Experts of a small language model.
Size: 13 layers, width 384, vocabulary 16384, 114M parameters.
Experts: 64 experts in each of 7 layers, a softmax router.
Training: a variant of Muon for the experts, 588M tokens, 4483 steps.
Below are experts of layer 10 (counted from 0) of a mixture-of-experts language model. Rows are named router (the router's row for the expert), up (a neuron's input weights, with its number), down (a neuron's output weights, with its number) and show model dimensions 288-383. Each number is 128 + 32 x the weight over its row's rms, rounded and kept within 0 to 255. Numbers have three digits each.
Before each expert's rows: "comes before" lists some tokens at least twice as common just after its tokens as in all text; "mostly gets" lists some tokens that are sent to it at least half of the time. This comes from a sample of Wikipedia text that the model never trained on. Tokens count by the router's weight.

# expert 27
comes before: " ", "0 ", "— ", "0", "1 ", "1"
mostly gets: "—; ", "}; ", "| "
router:074145130074168102197143116116164161167171134039159133148086095147086184125106132125118163193136117118163167073116133162122107125131082128148091046183116151089125135151132139175169103085146133058123140140089101121092092058147147080137131062120174108128079142112188158163092120122128117123
up0:112154147092144123079140138062128122142131162179103107115097117131141113112113152167119137124127075160097160104132140101111150156098104169118161184136147207108111145169147203165123126099135139148115094150181049128110136106189126182169153142082126096140113107121120096218129102094139166124
down0:163109195115097115134154073178068109106098114177124208050134129169122111155173106113074112090100164122135114173077109163107140212127182139113135105089144061059083172121118141138117142174114107096167069052154159109155117141139123136116120110177093058180133163116117107093108048128153113150
up1:180083182115151170165147098129164059180128132144137127122115142129109128115194092173180084077102157133168085064117098119128077128183110165173105137105157125172149123182112144123111093089163131079186099169132106083090139131168120170099104203145099104120110108106071111125162121058106134099
down1:078116131104120140146100100100102127111129152118090091146141104142142127118115113066130102165124182108102114153119143174154152096084124129175109075119125104075042115196178195121104218171171096115165090181079133178154127147164119141164120105113185182093109179143118113129143087155168086130
up2:132141121105126132156152108133144122096123154082123103153095132133128109117117098154106111093140115175196147141138214134082133091070104121098117152182209141159098184153144133210123082085123089080139145111117181150122095142107207149122166112139155138154181087075116148100161169057163082068
down2:096097211110072171104115147134135128121192119183125134172136114131151098126100121082084119153131136134147068078165071142159147153099172160142034119085089121138119076119078095104123149147126099109184132182135112119098130101201119106182091115109114150145055184140086094129085149143172123146
up3:111086122147131123152110131194158059107071170144144143142106158152150086096108104112169102109111130122089099119076132172122150053215091077188114149155145135057078131113114090131127152117154109132092099168142118076104114097122164190109100125146079095095193103109139115139196143088126102148
down3:124138154090137165099150099164176147155076116126188181120071083117101062174139115111125119132155150123138135057111135096096160143094125102169112132094139074122157091162147135116141186089084075080121107159138105164100133081123168087206145067137168172133179128105132181117105169152169119092
up4:126129154088146092096140168118081131115175112123146091098140163136135093179111126102178115148172084105170094122133101140097100192199124113099125148200129162170105150142099113118120122152107209161161129175127192119094118123163138129097170171125149132119115093152139107081123102162160092139
down4:135078115155140102098076138141159129100152104151035134176169057138134084101124119085077179127146166191085194221143122138117105074165117085100165149114074076097112188167119149123156166061158157180124123109084167129180140126088112116096142135120193127141170116133076141139125102142061087161
up5:131140117128155135179129135171117134150178140153145105107117153153080107101078110145156126151103146117090160141136164120128131076073149099089118120138106134149153091148229085130130116137134046119137101155102145174160077162185044154136134047120097128162113107130125132071121132169081144125
down5:105154162115120140179149139145175096071114036117162109131136113164148192126138155140131188148148107136186137137118131123140125062158122203125131115172131149140107120183123109083152127071148136126146112139175086147160127132149155107179107217138137149100112189095118164200075114191201130081
up6:077065169110132117114131144054117134102140091149139103072139121112144104151110092135177182138129118148142152182169162177118173096101096099071137081137150074123145138113099095084211155187131143130106093137131174132193085146149124175137082110149131158179145151137133135127122112146129158092
down6:115128114178118131126097139064066054144122178118094144126086130123139073162142120166082107097154191106146156133130118119111106087185132102082080109098156169104100174116096153090092098083098175125180131196091160153108106118128129104160194118160091150120143111100121119142138098095195102121
up7:106118142091140132094112141096117135150077112143142150133116154150094085125116146087077164132129145112084147124094167133113139093128173115100077155145093158136051130117127097143104159164065122139174140168168082167146099111150135172200175115126113165073147145157132122212103139096134106081
down7:128167129140070107147141089214159143165096131130102097067139065155089113090138151098110127135117145155135169119184104157149154121164115146179169150139165160065119106166138143129180154093167112125135116069093098181104103147164118059121147165168110171065088138101132195127145089085041106161
up8:114169144105129138071182092144085124148080118121129124133121159132115160105084171083201093089080145132151138146166167179079122129153101052147099134157091138155111124133175143110194134142098119124108118136103155139119172082080176166116135164105082138156168142176141141123109105138108135118
down8:112173117144133137114082143134124140115146156149179074163125106133112140116106170230144028130097116146103137103058095110146173115144105140164125137073089083121103120138162112119069140150109159151014155119151175085075142138129147075088130145129135126122105091113085124119135112117147142129
up9:167113169121134159128147121134151164094124090164114113136104071135091136109079147108086104115140148120149136102162146178094136126090102119117153128136172134102164173160114149145129159117173141094112164086114098016171077187171159165198159098114144140122139144124081108188126135132111105095
down9:058140147155177087134162149148116121153099103067167152152154133111163127120170121132190176149184119106160139136114118125172132106168135098132150109141136091155106123116172136136124145078070143146143153146141126094083152126122064133142139151164093125146070027083154156128109135128089140102

# expert 48
comes before: "of ", "and ", "in ", "for ", "was ", "is "
mostly gets: "development ", "food ", "business ", "production ", "medical ", "research "
router:125087117111172089160127161078141132112117156102099103128111031101123157118197132154136141055130122188142141127148145105109125156155061116130087089138120192127140113159148132121133118122141120100147159086062183108133160066115102132162101096114124150080120108149171073160150132108098138091
up0:143064108147120161091105180160063076103141118115061121167108147060085112154122155128137145115150152146115098159108159119118161127100127097137082077120136132138125196092174145119095108139147057102169157172177160055071149106168094042145084166147095181094152093137173149165139142097163120166
down0:092069111080136104113187157096110138089108093108159132087097087156115128161131105077169108144133124161137124098139103026161187197194103133089122109156098130141133152116113098120146126100149098139146101099125162184114075123118110189150188150127119117158108134114126103092138119116145128107
up1:133134161106183131097140148130146126185109148138120141124100078150112150120153131089091133193121131156124186089120142096177110153069115102094083115107198207121180099110096129130111192223128099164125109107093103088106132082115122090116102100200135160172094071122071140164137139138146173130
down1:186103139114117095120130098073134186129127177129164196085137114056156162150099146182179144130083149109112108108163128100120123100109093116117126142123135099151120188143107091102092114057191124136118129132151162100141107115171134045120183139148138162129152123100111161114099112121108113106
up2:154164134109119084163101072121094137132172169138136090108124126090105103074090105097092166180075172107092131145126125120126080167145109105085118119119154107137069179156147204162122160214106172140158120080114136132108108148142178156150164111106136089110100091078111083128129077158087141112
down2:148179183117145088109147133165123096128169077067176182135052204088103192075069079120065167188126175093133081121094183134129098087112133138110143153133127112151151157148103182159185145148184123159070149109127105169126170130109167158105158114146153093160092190079112158111134115118071192191
up3:177124115126141114113101117093089107103160098144121169135115047123110080134146137129120149111160179096149131115172100162174107143145149125137088140113111189115138202147092108139123162117155110142106139087069108123119144139135153105090176192140099101088144063107071165178141142137134146155
down3:161152144175133111140139131116180081118128067064115136155159118191182076069181169157134141185097083118120126127125093153137149091138092140133125124165109137148132170110167050131135120133152097169112174144149191138158127151017098147110126168169071107102101096157113191122134141184114118130
up4:152138117083174139152094080114128065135183106137168169143085118118101137139132133117161072158119177126100105147163129128121095143065128152158093116106165123111055185098059161136126115186054135144162143085167102084159121135139157139135164124080130165126120132143159104181176156160135177165
down4:147143157116164137116166155119109133103090085065084179109118097105160136110157120210118066101109108140116117061141072163149105125086166159132117171140116090086129102124128097189110076130134154173075131107116162139175106135128111129168191102129181165132114141122226113147117151157106122166
up5:137160096096111090095185129147222101103149167109136080124089037142135072146143128118168111138112137117123113164109140120114189191091094188132160129134123114134095160157079136152108123143162153073130149134075131144128064140121111130154096145126169105147113136113116184126204116143145147183
down5:170139165180081097077095071129130137103170200077121143059085169114106136098118104153111115093138102104096138160152073103109116131150059115063105085112152095141144120131096161151106112098081146146086132140220109116134116081160125094130193183145163145077137095071166118141114080098169117131
up6:181126114126152115141184142114076091167144156141052105187122168109122122157219096098152130098048151089118164120152136130193170110074074103079113134094123189077124125143192174111128102112143042097147104182137131109097134133112103094221120147155118108125143104197121172100116133115144170073
down6:141117129145100123146120118112163142138070140106120132152133189103162060147091127195109093120157153141223098155145131126151101124067093099098130162113230131092206092144138125109167148081148129149139119138097051108074211125173140153118178109168089148159133159080146133133131154098149148158
up7:142167204179152175155099121146150127073077182141103118137170125086150117133170130123128118109123205105114168055095172121129177120132077152137140110070144141124179144098105159143111110119138172136076163082076134115150156207141175159087115133117087107164146108085104082119143092145035090113
down7:115106181197112107109108097156076135079104193145075154104152141081152146134116096189176191095126116145117134129147099124115153123158107164122144079134136120148127127072157055200135163120092135091034115120086134097181136155131141139078140135062081038166080122126103175135062156121165109112
up8:159150128103165104074146114110188117153071138149157153109150151105140135091101133157152098131090102156107187113105165098131115136158147152161189120039130169196178136123110159148103124141117132065135177164089133069159096132101118155164165106154144197144125188151110131120110083146168137102
down8:067152158136142155090079134112128166134176120129142139136178157156095122073078057136164070080112091137061126103135184123122068152149116167194186114108138171110176144099084182181080140122119199103083086105147097119134138147137122157179136107076163108096120166092126159115096062089187121104
up9:122160133112124123101150080156116099091209120099174103144179075125171082122151108163144130170134085107132117103152112120152200089101135097141086087142194089132175121142135135125102112181178145073133122165109137086149101149146115144177146144187147177171122150161093108158131106136093139144
down9:162109151146127117115110056175027142096138116133211100127139175143170139107140093149187105132104071171125144106138155106162213093075162164141125184121134173123172135173142180183167067135132126165123109140154111156116103111177134099173131080169175157155134136112162117112122100113107102162

# expert 49
comes before: "of ", "in ", "and ", "to ", "for ", "with "
mostly gets: "role ", "song ", "songs ", "games ", "success ", "relationship "
router:144057145152129117134121107075134111104155160135132119109163116120133122111139110167095157085137153077131144056110071137160104112099122118121106179096104183153160171141156135134105086119175125180149159141074166090119128106121147141190112109120136188094105130081169061104129104083126131112
up0:076115157091119129118075141148155143150104129184118107178087153130140110095117098196155118113148121099095151101162150089137092081133115101151180149174156163140119131146139183085126095103122081102063126121151090146150148101145144161187100106105166124146066148157094106130157153118170154204
down0:155077109128090125090145119111108161105160137104137147125133157110133084124212096130107093137097148144095193168095135147160143151175123148124147123182173114118102154121109130144122102095074107168102189110122108101089125115150137162141129148127159134140138116157168130116161106143162129112
up1:083065153128170113139111120183052144134180095104199107098190108129103131141186149145139194112151128110165103075155137172154114107119129118109101094160126191124107145167090116095138090146113187193143141142128154123089122166131140130140134100182163112142124155121107110105075164109110146090
down1:127120087151111170104126185113156126139100155139140147170133169102113092133117097101138162181160054107105175160145160138097187102141098109063124116170065144152154106131112118094107176100165118149141123122143081178102101124163083165151092148155108121098145132109097196130107087152129122135
up2:094117100146195140142087132119163080119123170091117082131128121185156070111075108195117168114116102158080170133120099134122141166148144144128118137162165149088106092040121206097105057154150182090142190082078110138114065146093169151132145164126081060103069081108109086191078114135133145144
down2:117129106080142107149152113186086097104045155063140070130109153131135101059136045155157129113088108142168138086126156143143171111109153134148112136131153174124133152212106094124092141091188117144018113121169125155136113095168122105109094102112128100145059112095182119193135091140202165084
up3:105151150103144132113145136196116066185112119121182126137173097130119117113165129121133153129158123163165103152150059087083131184162112129109120104137174087105086139149121149148147099089136180120086118141128146139185102120159128184146105091119134102096127100119140144140173106097173094036
down3:163182118120205121151117119220159135153107123103169097126163094090130057173169176170120151124155199150102109132130126117076136103111095121146153112195179144119172127134127147122161095126053175154154090133092127116146132148133128144119137109169103105154125124163080120080130147098137135059
up4:142149125123129080112150145130133086144130125134083145076130167124156098098075166133156125096063152110145112105103134122147089135127104104140053150137140134112132089142122159107113167181139154152115144180085104094113084125110093089141212166125191177166085156152144086119125136130163076117
down4:091109100139089141116139129116081100155135076118173150149143156101186162094063073117106109154127178104083129086112147165158102163116125198137121153118114128121064163074113103206119131110130144113148122083125123119156155138116171084132119120085157187083093086128184169114166119161150134155
up5:180200115118118166126124128101160114119141116134117092113177084117137168151153118151102168081130147112173097132195122172170118139131117107152121129146128177119172106104160127122132059110155086085164193142121124121063124132129166085134108136135111159128189141163142090113157122081117109135
down5:127133106148142153127153144069120097129151132068135138104131118103211173119081030119114131195090148153104141104162079112146113113076154105116115121069123127145124154101095160188105109095159079144094155140126160152103091165162096195110224161150130112081095082129103140120114202091170091101
up6:133198107153133110130104123107060174166137162114108139121126077168131121192115173147142152158099163148112102162134087103124174159124144178109130130090125113093084158132112165131155150126176170131140153130129147056104094124138132069137084111134117138141101105092138094102163108097131130100
down6:126110108218139148121110107189054107130142090153172138132101184115128156144112068105108145124102133142098103187083123145105058149102155117111160113133095063099133055128045122161120174068075116117153124119114127135147110129086109183079136140104159129129100100132085116133162165127195121158
up7:071134092106162146171123133165167161096165156095105134166148120118140152139176174134100119177100170144164122197139103135109145155164131096130099135161103158164067058173151149092143124077173107104129118098156122112166111076115191111122148113157157156105133141170137160091176134105157164186
down7:113079117133120144123176189125154139139101074135100138232136166143109119109146169092128073090117186163164117206148069118055094138101145118167102101172141117145128116195127176060154163161149050112130059158126163134181164176132102149159161134168161179093144113120080129151096149152126118146
up8:070106133133083110176097105091109123165108113177060147081103133084113107136163129096107164098129093137133060157175159127144133128184111207117095101052158083122132143204118127129097107152130095153106123126115150114064122145125116084083156090149155144114145127131150143189117159126127167160
down8:130174150152125169106118078114087179108158148137142140107160142038157146118050149149113140109077167122066134196114097138143146136168081071187103135109122083105082132090143187171177089152131137121065119196168088123160118118140090086101151147135161168107165120194119137146130084134135141117
up9:155136150139099080172089154131109108131142129083164144129129153145143186163114093111181081133121161102167132088182120128145123110097143120107127119086165095091151084153142123121109120119087087098115121183123142120164065122124158145162134094164077067145136096162086062051108201094119078129
down9:193131133130112125087137109130132116163098110134132126128153211164186155154096093115067124159136107128147135150176102149160120157160180132133123141097125135125175117111111130161124146121113118108133160123097139159105144123162173211162097108192066218112146160109153149144138155126118129095